{
  "routed_scale": 2.45,
  "init_std_router": 0.00628,
  "norm": "layernorm",
  "batch_tokens": [16384, 32768, 65536],
  "max_seq_len": 1024
}
Below are experts of layer 14 (counted from 0) of a mixture-of-experts language model. Rows are named router (the router's row for the expert), gate (a neuron's input weights, with its number), up (a neuron's input weights, with its number) and show model dimensions 0-79. Each number is 128 + 24 x the weight over its row's rms, rounded and kept within 0 to 255. Numbers have three digits each.
After each expert's rows: a language model's description of what the expert responds to. This comes from a sample of Wikipedia text that the model never trained on.

# expert 27
router:108161152126124153109118138134149144143117123147118090095151103133159125139161140116127120128146142156120080133129124063159102131128148123165126131124141119138104158100116135129117142102136118151142156138107121137110130121108109129100094117
gate3:100169112126130173134119134115132099131115117159115151131138167113128124121118157102131135163106080150135119110126154136135141063133159141130158158123150113116148086116175150109110103119162122136135100186109102133092106132135141099152104082
up3:121125084151116140188137135077115108139156114122081090102097191129120161087139136121158141131120123126132128104157098123106147093098118085147142100102149102118126109163121097166133094146115142170071101149114126157092106106125110123104181128
gate4:112129111107155181148101091153132145117121085134143138232135168125126099128116134123142128129125118141135112143096137156103143067138141092101086068113164134120122096135107137174127143162125144122115123148118158134145123099116125134133141119
up4:100123089148150131081132107113126091148122087122111110101113121126123158145132101098133190150129130151117124161172110096114103175144081122129117178125132140145112151108133126135123120111134108153167104156156123155143097142119101156139122161
gate5:096149113106149107108117111116125147136129141116131144086141145130107138098064072105131106143141136144166143124148138123106134148137114116122096107144135131105143126132124090124106131152126142126121130156134109121131122117113150149122140110
up5:136152116114149128130117139087107098087109172127134116152143132126137137090089131107157125130127160123110118116145113143090138130147156104155146154137123135125085149082128119147098144116138120130112155111139162160106132137113120149154105084
gate6:147077112131076171137068101142173115122155153090156128135137130135139139125130144138162128144133155137154126121109102115112092146190109104087101143124123123117133095144108143150142139139110096104194142162122145142065140116093143177140155145
up6:143137189158113109089142105139135106085115157179127094144161109160146132095114133139113122100139173088116097124121135111131146133117143148174150128142136088124161143138146148083153115119125134111115127105157122118134099150122096118141098083
Surname initial letters. First letter of foreign surnames in rosters and player lists after a given name, such as K(reilach), V(entura), Č(vančara).

# expert 34
router:131126140149149066098090140077165143106113109191122063096115124086155139111109154148110151167127147138122091147144125126102148178127112122115123082100191111144114074146155116116118132122121140153150184130128170134128127113144144114102150141
gate0:159102146112106085116158107081128158150121130153140161132102135143128155165115098143123121164126124140167115119131138134175123120161142139101123134152168137107103105106146171074177157131105125127100145164165082138166148149117162079146166122
up0:133121129133170143119148143110180118132145098112122191124130123138111125104108130122111125067126112135129128152128086159104153110138124132115088147157114122106151159138119122146143130127134132125101137069133098140083091098152115143166124118
gate1:127135125122140137134116135147126148153127130145137118119135144109144128113111106099122116150049161132111148144112133145118135118090093119160125204104092128113132114120139119060120172085146125146138092167093088141189137124143107133135119128
up1:110123132126104113143130168128132171106133128089101141151113086125104117123146117154131078102154102139134127119090096128141116146137146122140165107150164105121127109130150182184103100105117133167130147111156109109103132132137117130179126117
gate2:143165118102110092102097095142140106101115093154147102118166172146121135154158087151125101111141087170151146128118143095141120130137117147142115102138113140118103144120159112141139120135115149142139134136106121112123123153136131119169142158
up2:130088154151122143156112170127099107162151131115179113147134127109127151114114107162163139153130117118092149120141134137150105068116141137120127114122107152116087086152126131144108096134131184167133134155151131135133117076128109115161125111
gate3:153125114097105194120075097081148160143135124127116134135112105148157158106155058120130102149137087125112127143154106122177138144126081125142136059142126128142131166125128120164165097152147129127130125147093120140113138128123198148091145121
up3:110143110154184118098127126164114133115088158148125134117093141085168085126103105129147161108113120177120123175098180191110107129144151142106140166140114092076105120147150122095102141139129156130154154134108128120115113111147119136148134126
Dates and place names. Final digits of years, month names, and city names after Location fields or commas, like June, 1991, Zagreb, Angeles.

# expert 1
router:149141105142158120111120141167138128109109166104153109161122137138172145113145144137140142138147130144135151154133135139134143177159133127148128115113113131097116086175133110111169128125155068140118169113133099122140120156118164123150139119
gate1:143103113121116165106110122111110111118124153099150105125136131119128131131125081146147155138166109108094158152112141088146085126171133117127146104094083103200120144134134135112112139124135194106173149128133141171122128131079133133115123116
up1:140097143146101108106101114154187165139146120144125119141107087145110101155087130113154111144113127122149120149123108089117168130127078114131161124182113123144126141113138076162133067141141145113154115139138167100128138160130147110113130112
gate2:178122121103129095108151136124141119115135125159081126156149119161107155101130120153119152176149180130152069184173115136154142099116135131103128147123123116133136115078185145106164161123133139123138152125122110126067165133157166114145146119
up2:127124147137189141165133167112137123133146138108138112098105168091108109133151146092133154101094139160105106125128149122119137098128119156149133112109126082128133106147191147132113131101139117131135102123163167109114160148162151128102108135
gate3:092131136155078116172135136103112152100152105106089118117122152145157175087108105170137188154117168114126145132109109148119147112154134119127115109176131146089100140114130142137134120133134127146136113100095118085127138096146139130123126143
up3:180100143116149104097111158084181102100122117172147131127149140127123131139114161112132111154105111154083124108111131122117117133149165115160171102124153128147156107120146125177102165167202125155140137121096112099126108092085139132113132150
gate4:149141167135140124184130110145119148183133135130113106118103118139092141168138181138158139088169125140100108114152116145146124154156161123162146089152104112108104140121140094127127129138113146152139130115157155149154147125124144172182102119
up4:111095125126130102125117116104097133148121151148108144114114157152139119101121157143119146090136173124139156185076117186135100108145099139135129134149110140128087168094154109136162132114144150117080148172136152138166128135138149106122156155
Table and list separators. Pipe cells, semicolons, colons and commas separating fields in tables, discographies and lists, plus dates like June, July after separators.

# expert 29
router:109140108131125169111125110096149149181110150137094116124141134175131111080117182111134122121162100129114103137148065091140134077122124124141162093098148156159123158104142121168137158136163085117113142139106106159101111146145153139148122151
gate0:137178098142116084089151126068128134143108100150176101169150104107125162112159154125125116124160145122133108121125158139090149116136096151142137106081135144145093118136106112134120141125131121077118127110106182163128110153118101120096124080
up0:111143138105131135152089104112160094098140124107115113119127134137132163117133101152160162122178141106114127073144151139116088138087146155110131157146137148099114156146126144117141116112118137118148135142114125129110173132130121121112114130
gate1:106106134129167132120131155164116118113125126161128100126135142105099148125143128157118174156115145158179135133106148137138117077179102155119131180097148150109088107104178125144150144126146118145153103108131123080116107129105096134153135103
up1:121140139152144123162124173185124158087141119129157098186140141150128141147117147108128158147156103090154095154095103113097182143139094133139119158120132145125081134126112120159182136150137147117142141111099104112114105116146063139095168126
gate2:135120140117113090117154150155094147130148125132139164150151141109084140138147145109091153132087193140084117111161131114138111125130145125148091108149104137179166112131115166136151118144107166120128107104092095164156128118116163158128131138
up2:147079107124098157120127116072119110115106131099102084134110165133114136124134131102155109133158116131154134160135141154095141085113131110097101150150177103115110151095148089126171117135130170132177116130186106164138112153113093129148121097
gate3:102148144131132158070103149092130130087067137136144128103165156084086096134107179141147143123116145118108107144149100094145120110127098170129146087166178130165130109111132125130133150110097116126100166152146087128119120109148129160109123128
up3:143132137098142129132151089169108126152119141085116123137109152109138138106126119085075127107135119120124164106127108166128114132101137128137138134152133134066161132102141179139109078098128132107111146103137108141134109189124142118150069085
Line breaks and openers. Line breaks, opening parentheses and quotes, dashes, headings, and capital letters like V, I, X for Roman numerals.

# expert 39
router:134152141156167166100163125156137123119101123168133122166078138117109116098161106143150130109122105117151146133107163116095112102099134138122131146112113125098118145121149178077128125131101174148158091141082104123163137148148127150117074130
gate0:131132114136086163131101133134160109134158169123082178142138140125107086144167111133116131096107112081133118155101084104073124146138110136134121147149122139126122148162126111119145166104134129154095153148136119155168106117150087132125113125
up0:127126151143165151139083160149128097130133113132117085137105126143141165146144166126151108113110113151127147129143136121153120080168130153148106073107128172143123129149131132124133111105114149141152180117144116103126150144102140136159119135
gate1:132093135147187143094137122107143152171134137186120117129109093109130115149188133132127145113115167151120136118146113176104159129153110125145107132135165124103104105111120128120080137164154128106116103118181131103121102132172125142134146120
up1:113114114127135135136096147108144118160150124141131169120153089107125102124183127118139130096115129187153132148132132156144123142154064113142129184145141136092126115110131143138119141166145146149144151106159103139125113115147129077124111142
gate2:183104112084098136147133133100089140145100136078179138133135162152173122120126133151099126127153113142152078130140109123164152136112144174116126145109115149108113109100094137133111140097136146160138086116118111142160130160143122148116121146
up2:160118057099169121141116121137122141126127106142143149118141133076136124114167116157123130150131140117142143125139116116106124093081150122132120128133151127100089106118098165156139132119116144171131085123103156150109099152155107152080110157
gate3:125158091097142110148132101103136142122126143108111167120130118144111157095087156164143174102131140124139125104110133086126142114132094112163140169060117100127091130132141129088124136090170148116121124132138115088125154109159155110127134115
up3:122151144159156149132121104095109118106148132153125160150135126125104136076092161149121143148150150110148116130126101113090127159139109138139173134083100060107101103119134116135093093154143118137101067098150157070111158060124163138141140138
Sports team words. Team nickname pieces and game vocabulary in American sports text, such as B(roncos), Hu(skies), games, yards, goal.

# expert 46
router:115121136137123115066147155117089113160116117157125125175124139148083117150126144134112133133095109085152163120127140131102119071099126134114136099062137106135092111086126165098125124158127137140167119134107106093150119098184094129108115099
gate0:144124123148114128096100149130148146137114144103116065128170107127148118159155058162110143112098097161196143133108122143119099113151129119097126126124110103132154111116143106120124143152139157133156156118125139147093118177152148128140111112
up0:109143099117132139125167141129089138156098149128148118122162131142189180147120122093128106148134106161122096056118122127122151130131120125122105115099175074128139167122122146134127132151130118101109151111114123142120115139111164110159137132
gate1:158138112116116141122121152141091134100150132154152134149191127167116173099133135112150114173171109101154134113070122089145110129121168146137101154171176128132126145117105123129081115126143159149132118110122143158119149134167131128126170134
up1:088145127072081115136127118096142103094112144132121177139151111118133143089141108152140116100083134092118119124126132145125143102181136123151136144135145117160142148126114160115137090104177130125137163128160134170138139117159123132149111106
gate2:121150117098124060149109128153138134170132133098101107158107146164125165165155131122065115112133139114116133119125115101079117117132158089144124168132124134103133130131142115102176122129103139132165124120129152143148064133133142135136126093
up2:157122108113106066124160161087128109133103161141162105112103117169132146167138157155163113157152163100190154133059137113126126109156178144122111177138148137101104118132147158150126139117114163099147158154163169112160111163099100128119126176
gate3:180121172121112141128079136120097086129103165119124134170111111083141160122149116156108166116129086127144129112141118130129152138151165122134131144145144126124118154160150125140136115102131141145120140141124148114151103120103170137126114136
up3:162143132080084123158126105104114095116172112094152115119156161136134173145101154168105111128151163060115167116090169145121073146110086164180148168122125113153186114144122115146105110152125138151147148126118130085121142126143184148119155166
Prefixes, transport words. Word-initial pieces and prefixes in vehicle, racing and transit text, like re-, sub-, pre-, water-cooled, Mid-Ohio, station.

# expert 20
router:151145151154165147140150118176144117125120120180131120075112121123107112122158134123166137120158150126126138104168160145139116102103172149104133138121172114098159062123111098178078144102092145142101161134086107144125129156140070131132129131
gate1:115117126139124179112126135173135137138132084134139119127112125153115116114199141145126123118133153109132098143163139148137110076169147159118116107112123153129183142140142158137164120142129130142125095148135103087143158112140126149115099144
up1:133113093113139121053120099175135159154192110156111155132114164147123111116065108152125123151150140143096097142085150141090117143133195126108107102122124122121143094137128142135102113141115099102154103138152134122122124112159101143064140147
gate2:178132144143105094128112146100121175120125169156133114121192147096077116115129129127142123103156106106120139122104134123152117150139149099120156114096128117156135132117148114153100126123131126089131140117148112135174152155129130155120115191
up2:104122098120130117115163140134152097138161119098136100146091117116153138141137138134147117125088149136131118135130103142137118139122134112126134155195133125144156114155115159096182139105105140091074116126152150131142101110124097105125141095
gate3:132121138156101101118155103156107103134067122105108139145144122127125136124162142087188164122172140135177162100117139140148127132151112157130122083118112101145136147163126135153123159135160150142113128152096135114129146115111123077140146121
up3:107142127151171146168111141151146139131150132137132164144117089144133124121111095154091089148089119136110114163123117126138087134100148107115116183103083130107142135095110158104150155114084100103184094116147118118119163115164144149102142150
gate4:138108147129115135125168088117123098149098163119147135111079119111119113099125110121129072097144158145172114146140111107139116142136091108132124135133135139140130135151141129131196140121128119093176094146133161117096145077143101141160148167
up4:128160118101145128161128166099109140107108135146112138147149141159131117141108142120130140161134119111117137147166106162153141135127179129105137137159094084036098129156173140103094120136134104125141183127074112139103126129117132124135124102
Place and institution names. Endings of city, university and surname names (Brook-lyn, Carnegie Mel-lon, Pe-king University), plus whole words like University, City, York, -ville.

# expert 36
router:147145134128194187097128082107108113130106109097141137176104138108119075138109171150116137167110099142148154103133125128141154179117139161140140116112117119099111129146168129113146108090169127093108123114150102134155151141123181140115133137
gate1:082113128121110109121110170125145142149157101129163103135118120099136126123141131129076122087130147160107101182106119106125100111145131130122094111087119110104135181103139074122138120118168083142107114157182154106138162126109121155136134107
up1:112119107088126121140115109133097129148129183142126164113129091128112123133149132110161121112145081155130160117133114095109116133135117133110165115164109121081169083183133168155092163104128121112140117135093112135119097149128127144160150128
gate2:141117136126130056141114157074134116128149097145115117110153144100137158125073138136159134129117140129136171102122127126116064134103127100127156135166117165135154105136120116124142132136160144141127131117094104122132118153144113087098122144
up2:102111139132123197126134136104120100182135101106146107115108181169118100109139073103110138134140152095148118157106121165113170145135117108115122174126161130088127117130119110145128183115125124172091121158102140155136153123131170093134117123
gate3:150136119129155185133092135175140158133123102138151137128095147132077118145127130151119132104166115130115141127130129143110130123099120129126154154082128116142154108144128123118122204144135157132123125166141087140127120123131145131108135113
up3:141129161119146125147174135144159116163112133114140125104152127114129155160109145064131152149122133107123130096120082096129152091084140137122144111136106150192157118101099140123139154130105181077103141164138171116170098166120124101097121125
gate4:149096123138144148093124121160129155105125113134133122083163198109128172102106102132135135138133122151101082159171121076150145161170103138121148131127113120089182137146117136110110144111152112116121117114116151125129133110164173117097111138
up4:104154157145174090133129088107135092137116081117107111088156119154122154090136145122098113081112125141132131096147134165117074125086176074132145130176172140153130134090156139107133127121130155105144095165089145126131178159112082162129151101
Past participles, chart tables. Verbs after was or is (played, located, based, held), table cell separators, and chart performance headings in music articles.

# expert 18
router:147092113107153131114115126038119128119139147131136144105090118118141142138119127169122151147176127170124127132110167179119161148142144117145128184144137121144104097138131140097167124101112148122157144145166106114118114118142105113123153143
gate1:122151095108105114142143107119162121117098121055095160096121138103141140125094147163115131146201127159129110144140127137118170095116179150095137141137104162116127095116102158144132107130108171131134122158125109151126109114157116131157120093
up1:102105144139135156124118148139095121110130099144116125128143147142145119097158098136140134116062116100111132113090143147152112120096126115164162116082171095142101164136174140092152118160125107123151140135085133146149133121131143183136134118
gate2:120132146086141148163135159107121138092122141100085106112125141126141140166155123104188136140161138148178171083104132109164129112154137122152143115123118107138100128116130157123131148103132138104115112149121100165146119112148075086090142146
up2:126137132075141182130144124110100152095117115120089090113110128103116120135126155075172150165172163181150166086147131104144119134140107120137136123108123110107118088101143143135109130099125144132110132130126103148149124112145073109083121156
gate3:132115120142136100090120129143142116120127137144107102097115133091112131103102103097175096111110133120094142140159129166124097101169121153136113121106111136138095150119115104107150094140113117133147163162129148129116119126118097109138126127
up3:131142108157161119125140132126096144117164137161142131141107107140106111134163161136091128155163098139156120114081123076116171154090103117125137132153138126102143101154123070132163136147124113148133128149150123124151114130112131161138147104
gate4:090141142108144139133095140164156122141148160132137136090114147147115136138120105177109118094147133172134091111106124136101169116122142107166163149076155074117123107163154122128145124116114120159137112145156124146089150165117134110121136102
up4:131129129106118126131172106167132165140084116126173109175152107086128120103118142121179147168116130116162140147142116092131107146124137136088120120165132165160147135104123142177135126119126105104104146118126133118188088112123142142135140146
Verbs, participles, prepositions. Verbs, participles and function words in the middle of clauses, like used, named, known, became, on, by, with.

# expert 28
router:123114150129114078147107176097133129135227110099175100112118127129110140122138090131140133128125122108148107108151124133162105122128124145112111130102143147143115091115150122168145162111130101127186122105149142107114126093143092154072144138
gate3:141077138112108121159099121172164135174146110136125159156130124131106110082155104150149101124133150142137153133117164134137129162150119146109108181158147137105148141141130153121170124171117138153090135139124128137163125174137106120097124147
up3:140123112108097128101172152086111151115171125131105136091086107113149156153137132174107139120133098095131164104139113135106091159148092120136120132166129171120119155112169108089093125102159085127119111112148117145104130127132133128108112179
gate4:109151137181118149128134113139111151123103163090100140149163165187098136087101131141111117131164102115124110110151124106154164149164121132106093116098120168110153125124139151147081167138071135149112113159100120112123135129133155124118132097
up4:119155142154154149137140095160092167117118120092127152146150135170095148139079162124097100108156106106092117125122111136136123097129136126105148122120132141121196130126153117135070168134062145107131116129124103120097144139080136124102114114
gate5:126137126153089155094080114164101116131134153147126162150167138178169133143085088104129100176198139113124137133078111141109116112114145127134126104144086152134093140089121091133141101128112154182093138146110115120153150108136141113138118142
up5:126112085146184184152152114137138140107123117161066124095137129112128140115098143155158110132069113133116125088159123112119144186142149135125095113117160148131178100131150119124120156124155121111141118152132120099102090135166151157164118106
gate6:136169104117146107157129166160144159147121104118093160152112162136094160110110097141118123126109117127125120095139107125160112139135126184163071112141132116101091140106140126139157122112118138098125128157096119127127137139129131125096109138
up6:164092084098083123148095110150141097166160135110124129149125107125092125154140112131108111088135107115092146121095144131152163075131109136147091100118154087174112083108151131162151140118127147119167150127124115116115111110081116146095126089
Digits and units. Single digits in years, dates and measurements, plus unit abbreviations in parentheses (kg, sq mi, ft) and website or born fields.

# expert 22
router:159105140120089086129146127076128108118082155092151186132141133113139146131117105150168114110157136144114113156102095129111137120122145116126127147143100141140125149129151126161102094154138138131158123124164127157166100126122087133123163150
gate0:138137114122128125147114097113166143163166144120127085136157149095109117077124185136116135106092168154139084152103097152137161121158118145186162131105117110126106144104123116141170135148122138180103122166122113143152138151185130158160134110
up0:142149130154155119116137104126186154153135103137092081117159154114114137114119168119138128171124146119125135098119153138158170105157134125154117096128133095124165140075126148120137154190137146138106137134126090149142126137210139144106140155
gate1:162158125128109085119113109125131055163173116125146146136128097101113129147125135144112084100124140175155143128155126102139094137076125160101141120124127135168151131129175156089204113172138114140161112131140107107141114154127147141179106122
up1:130134135181105122122094148110130158128104127154096102163164098134119094133146173104107096137098159106109132118107100128153135139180148108153135157107107105135136085128110179125103098128129146108126140141113160119113088133073103099153157096
gate2:104175118162159084141165144099129100123103111104139136128138153091119134105157120147137102163123108150137171128152142095152127124130131153123147115123123120211140159138138119157144119094099162122116110104128111116162141128113172141122100124
up2:170146096162114093118187156112107116125077117126164123108129131125101134098147117136122120157117072136130138106162140139177175149103150145089155151109105105197112156095123119115115088128099172154141143115125147093136131144142155143150153129
gate3:168163180153146059116140133100163104145152087129133111103100160170139135134084145118108172138100134134108157129137121137154112129157154134141148156146144132160098141119119087126135095102104152116124130115164097083119119139154093150156119139
up3:152140102149136119142125178110180144155122117121144103105145122076180153122159096111102131160108110118142150139133143161159132137127148132172184133130196156131170125137127093084115144096155136138112103126178135107173122168132106115141141127
Modifiers before nouns. Adjectives and determiners after the, often in biology or taxonomy text, like species, local, other, this, physiological, General.

# expert 10
router:123149173168096131107154164061100117100096102157144150156117115110137164162153121146126144191156125117123080149145091093117136145155139173126103127144117143155130119183123154160122102133106146111162148164126107122098125153096153153139125149
gate0:102153168162117090147121095147101107129118107100120114133169147136137138142130107150142074103143114140151132122118140157167114101126088139158111135158131146103132102105082178114129115131088127126090110073104135111127149135083136117117138146
up0:152138124072121117183151119149080106111136141122126184106138090121122109108140102088128122124137054133150117149157106145148163183084186105128126097128154117164122123128132143125122129099113168111160125161096139109112103142109091098170105160
gate1:128150110128124117077153139154100110148161138128132117101166142123139149149112165097091110124122199153090136157144150106118112166132176121090144156146123096139109160106121131105087121113139090101135136134153152151125132099108105114130145129
up1:170120099088117101185096130086141150100124175104122124125116122102161146135094094143123133143140120131143105136123138138122103064127080140159091091111116127130130116151168089141182128126118113144095066142101126120165146175132136174124136125
gate2:142132125164113129102116114102165159120139117140150148110095129114147157150087159141125112177128110139143143132131133140141119110122129122140111138116177128152115118149118123178110128113130132135149131097138087109083137194139137125096105140
up2:116139154109158119148082132184175136117099113144156098124101104091109144123136138130113121139132126191134089141094151136121160101134121130109142138090158130118167152138156127184111100167140102137134142168104121137128148121117156164115113129
gate3:164138133129133133133103092106133100160118154143093108111152094156139165116110090114153152115144136146113131102153108093132150142133120147107132136141155127097109131139109140140125121151114114137151095152102168128182136129120112118129147149
up3:121113141119097097122100126110133117125141127157092144106159134112146107126112113085150135124120141150133151115143114111109108162129066096112152157130176147096119173134117137126144100141127075139108125120097174151161119120131077104147152156
Noun heads, plural endings. Common nouns and suffixes closing a word, often in section headings, like station, history, crash, -s, -ity, -ation.

# expert 17
router:101108093160099121133133129078098106093146131158097132133111138153109160106138111119139157125111110099103167170120119146132103132149155090112127145119129099096112134161137147130125104131131174122108098159084180137128146142127115153129120144
gate0:114131120140105122078076101167148120097133113158107113142167100149096120169115111120136113150119156135134187107137149133149109140161143116132134185117117119138124154110161180110114126143156123130107144124133094107155106158107104140154150130
up0:159133128093114120104105123116134157133108143119110082106100151189101136100161138140126127117160132125185153096131148098146153112126076148110146116104149120097141121093152123090132139137149146143114120112130118117097131149163116182124137153
gate1:169102127149091149184077131104156171080107133102121090144153112139122125157163134135088095135141129124120122177091147108127143175114060149151100136109103130098127138155145112155125101138146114078145109103103121148149127174079147124116125143
up1:127103157171088100124166154072104089146122149120122104103142131096175151131163191120101130115153128119138132128118093123183150193102173135111135108153147128148166103159108100120178116121089127109159099142183145101122137155142161125125155138
gate2:125093144135133150115119076106132134142134142107135121098090137163139122097149171135113140139166154155061100108112163119115122131120093101116134129117157095107134139100138147113116137146154126137133174108155147153153112146151132160151161151
up2:092117104128147111126131138101154098108132126108120133158119154119129127146115121117115127132135124136126146138168115156121170150157131136157142148147124152072109129112119105138154111138117124147175156151114114097119128118132130101135127154
gate3:152154097144115113136163143096109143095112155118131100167145144126142146153104095139125117158185119114134119121136097156148095138158126141106145131081113122139119129153123141131070113182129132169109108134107140172154106146113154145131158122
up3:122123128158098139142155156133070108112120163127127157146103133143093089144131144107128109136111098117088158139103159192130100111122148113074126102137111128142133115121111148181133128088120145136122130150091127171091162170159152111130191147
Mid-word name syllables. Inner syllables of words and proper names, often European places or institutions, such as er in Werke, War in Wartburg, Bir, Cal.

# expert 13
router:078159127138148100113107103178095175116124120124130138146167119103141129114124109125084119125149136175155105126112118150109136104147127159135111124134099116112160189147114129150106102090115138115150169141132162159088114118123134110143130126
gate0:136139147123085159108083106137125165108099113193134129132134133118165133119138112127100155148084133139128158180134104110130138141148161082132140170179116114200125081120093130124075120144129173136152121108152108126157115130126136123146158147
up0:146132176125153120183136124139100139155135125105112121125067159103117154127129119107130093082100156110146136116082102121132164145118167149162105137148081114140090129131101138125083172156113113141153099151096161112166100152140094144137112124
gate1:118111114145143131063153094107144100132127138155128106097130134126160114148112119137110149134131098159144117098160175151105148101110097150104161104121169143075115142121152110129090123143108119127091121116144058136101102107147116112142095148
up1:149124103117120126126106151156096156118133157105133105126133114157107113090146104125130119119124124140121107183154131130155132128123135119133109133139111086131120118144102134131165143148113146116166118121109147100145142154110179123088123084
gate2:103136109165128103118118140103162138109113136183110085099137122115176170110105178101106130138141131137116146149106123093123170121185117143121100141090111136116137139141127112124185115130104123142136130208129126123146104136141111141144156154
up2:143117100122122110127133073124080118157076190100097136103156091160172122131118125123095162059147179158140139122119125148113114167114145102138106157084110149108099138112125161121110134114125082121155117124151147125149137164154142114157110131
gate3:164087104097151142121146115178127090133146132127139158112137138101130144130141151133136142157165113103163138124107115123108083115123134118100081124134134145194090130156123138133105096141123134099140132135136131125170133174131160124127136177
up3:102112152092131115096130093117202112108157136089123105117110114087089096114115175132124121128138128093142137110154109115147136115139143115154120161115110130147141152123134117113098120129142153203123122168098159119119133110134150147174131121
Digits and number words. Digits inside numbers, years, scores and statistics, and spelled-out quantities such as three, four, million, few, many.

# expert 19
router:137126102114161077102097130101135099156127182141141100124103115088130161145119153114136154125107149095115156116096088113155104124122140150158150125140143104061116125109165157090129126145108132118131159161118119095121139125130103143098145098
gate0:107143161160156071168141114113111122124168142115099162135149122114108145135130176151134084127171121137123107114074159100123096126118123161149140094164165159140115106148187123144110139158126147075114119151150100176127101143101089129145115140
up0:098102100094094168110075150099149134093160139167142120146125146114133108104152174142126123077084158126141171129187173120111118113113125148127143148140128110138174124099140133157076139112137121169132128118121105114137168113158100116150156106
gate1:073109110138134153149136093105055109134116154120133155126102133139185138130172161076120114146140164109108140118120106079124117134113102114145131144148085147113140125103114126129109127115151126111132148168118121134143147156135128126137153123
up1:164115128132096117106142121089150164145125086120141078108137132108106149128108073138178149111071119064144133135112155126134159115120144117107113133148109104180118137138105094158140150126150145122132129099134091164089138134152108107142116151
gate2:143147161132108119091150121152137133106124116132144123129130135192114105158124114134157125149113165119100111120145129125153124143106080112127121124128101128120132121120117114123142122151141143155118129123107125095096133089171124134109137080
up2:098109113101180155147146118082134149099121148108125094146104142113120129153135129116105120131118150106110151121115132135099164127112135122129105155097149119100168133129119145128129074134152112143090162093114102145107127138128062179150106113
gate3:124087129108155137136097115106077149137117136101150077119106044129130104110084141132154146101159168150155149128110167147135106149155128130153108116107120155120135135135132117119106088132176151137118125129102127113143165115118191125123161172
up3:120127049119145139157156118097112141061124127144148131149097147129141126126135153155130073105135138118128156158143143095129144164137187126148125133100142126119134138135101126123118139090117129123145122131085155129145113120101096121109137140
Capital initials, coordinates. Single capital letters beginning acronyms or names in review, game and legal tables, plus coordinate symbols such as °, ″.

# expert 3
router:161137173143131114133107119215171161170113087140139147101098111160088100132138147153134146138105129155119133102131107118105127178137121126118106077125144136150156079098128146124153130125116089143088138121153074120137116102128098112111141160
gate1:153144186107136143110134127201096095127143116117146158201165086113119131120138085166190134110116095092161125159165170139087124148100103139116115124130118138112171109119115124116112139124127129128096141147149092170101146122122139104133145156
up1:131114125165123125166153163099124134104070147145146138060141158085083136108125122140122109131111146133129075125104125109167153129115161083120130141092110123161138145135146142127163118108110104128148179126089116103136137168131122135138090066
gate2:115132126176105145111108139139109164134095137129133132104095118160119112090133112121170095077104158105139138138095091129106116190108133115120107097116156109131114122119153132128188120138075151104079110113104110144134107183123121114128137143
up2:143140122075129164101124107113130155127094150063124098171174098092134112109129126075127135137161156165122114143135149163115170117119126119104168136146154090161061122139110131144140127126121126108129142139182145143123117113110128139148118179
gate3:108070132092143120110102128125123142119123146151138129125130161109113144129141116129128141078121157111104147117150098106133118090139072139144113114147158121115111121120158106088140111136102121139139160131114143140106101112142117117123109125
up3:168125120170141109158103105083096104149158127123121146114171124129169130155129178113141120126141098112173129136122146128179147084081127148128166129159108183140134119117077157162129102113102136128108097121097150132153144121119109121087127129
gate4:106151141109143176149103105135139155115126102127145106115098166107123134175128146124103115154135077181084130136093110131128160160130150100152096177134181122111073088120119125145116158115147109131108177106133080073139157111131150159139199112
up4:117134129156085163152120143062116112114099135113157142116126125135128132139095135125125088118132131116152110114104148129187152151120102124129126125142174128170108096087133135173154160111109152128124156145131063105126091096135125144114139140
Sports table names. Team names, nation codes and separator pipes inside sports results tables and fixture lists, such as Barcelona, Glasgow City, FRA.

# expert 26
router:100147170137135155146119090131096124169103105086120133112140133105142119099094113139079148127170112118138111156108153108083098084143070153119113123185099138066124160149149095130113112113138093101130131145152161146105128134138134151119139170
gate0:163172124132148158125101150156133148146170077153130140151094133175126155173143097151110134116093113119142124128130111152137147140129085105089146153155120138093109114110134117133149117149103127147148128094101139128152129124116143119135153123
up0:106120095083102126117167121125133103137100145168099130146191137103163131128151160109184103127155151129137146151153179109117155114161146088133132099156162094088146138151109164139165129129133169103126152123150148125109123159114144137153119121
gate1:124127102110131144113086110150140127159112082094164139126148120112091136154120097101129097127092107158107096150099164158098116103174098106123113095119128172105154108134149134106138139145067151143136083135115129138124098119185102111154147124
up1:134130113154109055200165131149107096133116151128117164111122123140145096119109141128116140144155127118134107150153127064176113163126120154130114142090154144129150147139086116142153189123135092168095148174125125111157116129105151101094152152
gate2:143132113098143122125127109110093095104151129158121129160100137113096139130100135156137153161122129120130142127148112095127165148138077135078132146099123124141110131131112097112146129121130124132138158132166083125115112123122117119140115131
up2:165117169152135151128187133144181089144083113124166154129106096160048131150150091160138141128143182136168114119101108159126100108100148124114157119113156157113142097153077108128163139173125113114124124118146136125168121115127115115082123096
gate3:156144154155131137126115150110123091089122168073115161132075128159106099129143117164135084099134112119136137081179106094151129137114103148131127152113155127128158079161123174132168136150137112127150134070147115135113150144103136097126143141
up3:127116177129097124147106161159132112117088150075143155153081136103131092108146116133101080102145139093136121089171123092124115143120141098143120126133102136108121108154113137122150125109138119143134134092147103131091155110126159124119158144
Leading digits, counts. First digits of years, dates and chart names, like 1 in 1998 or 3 in 31, plus number words such as one, four, single.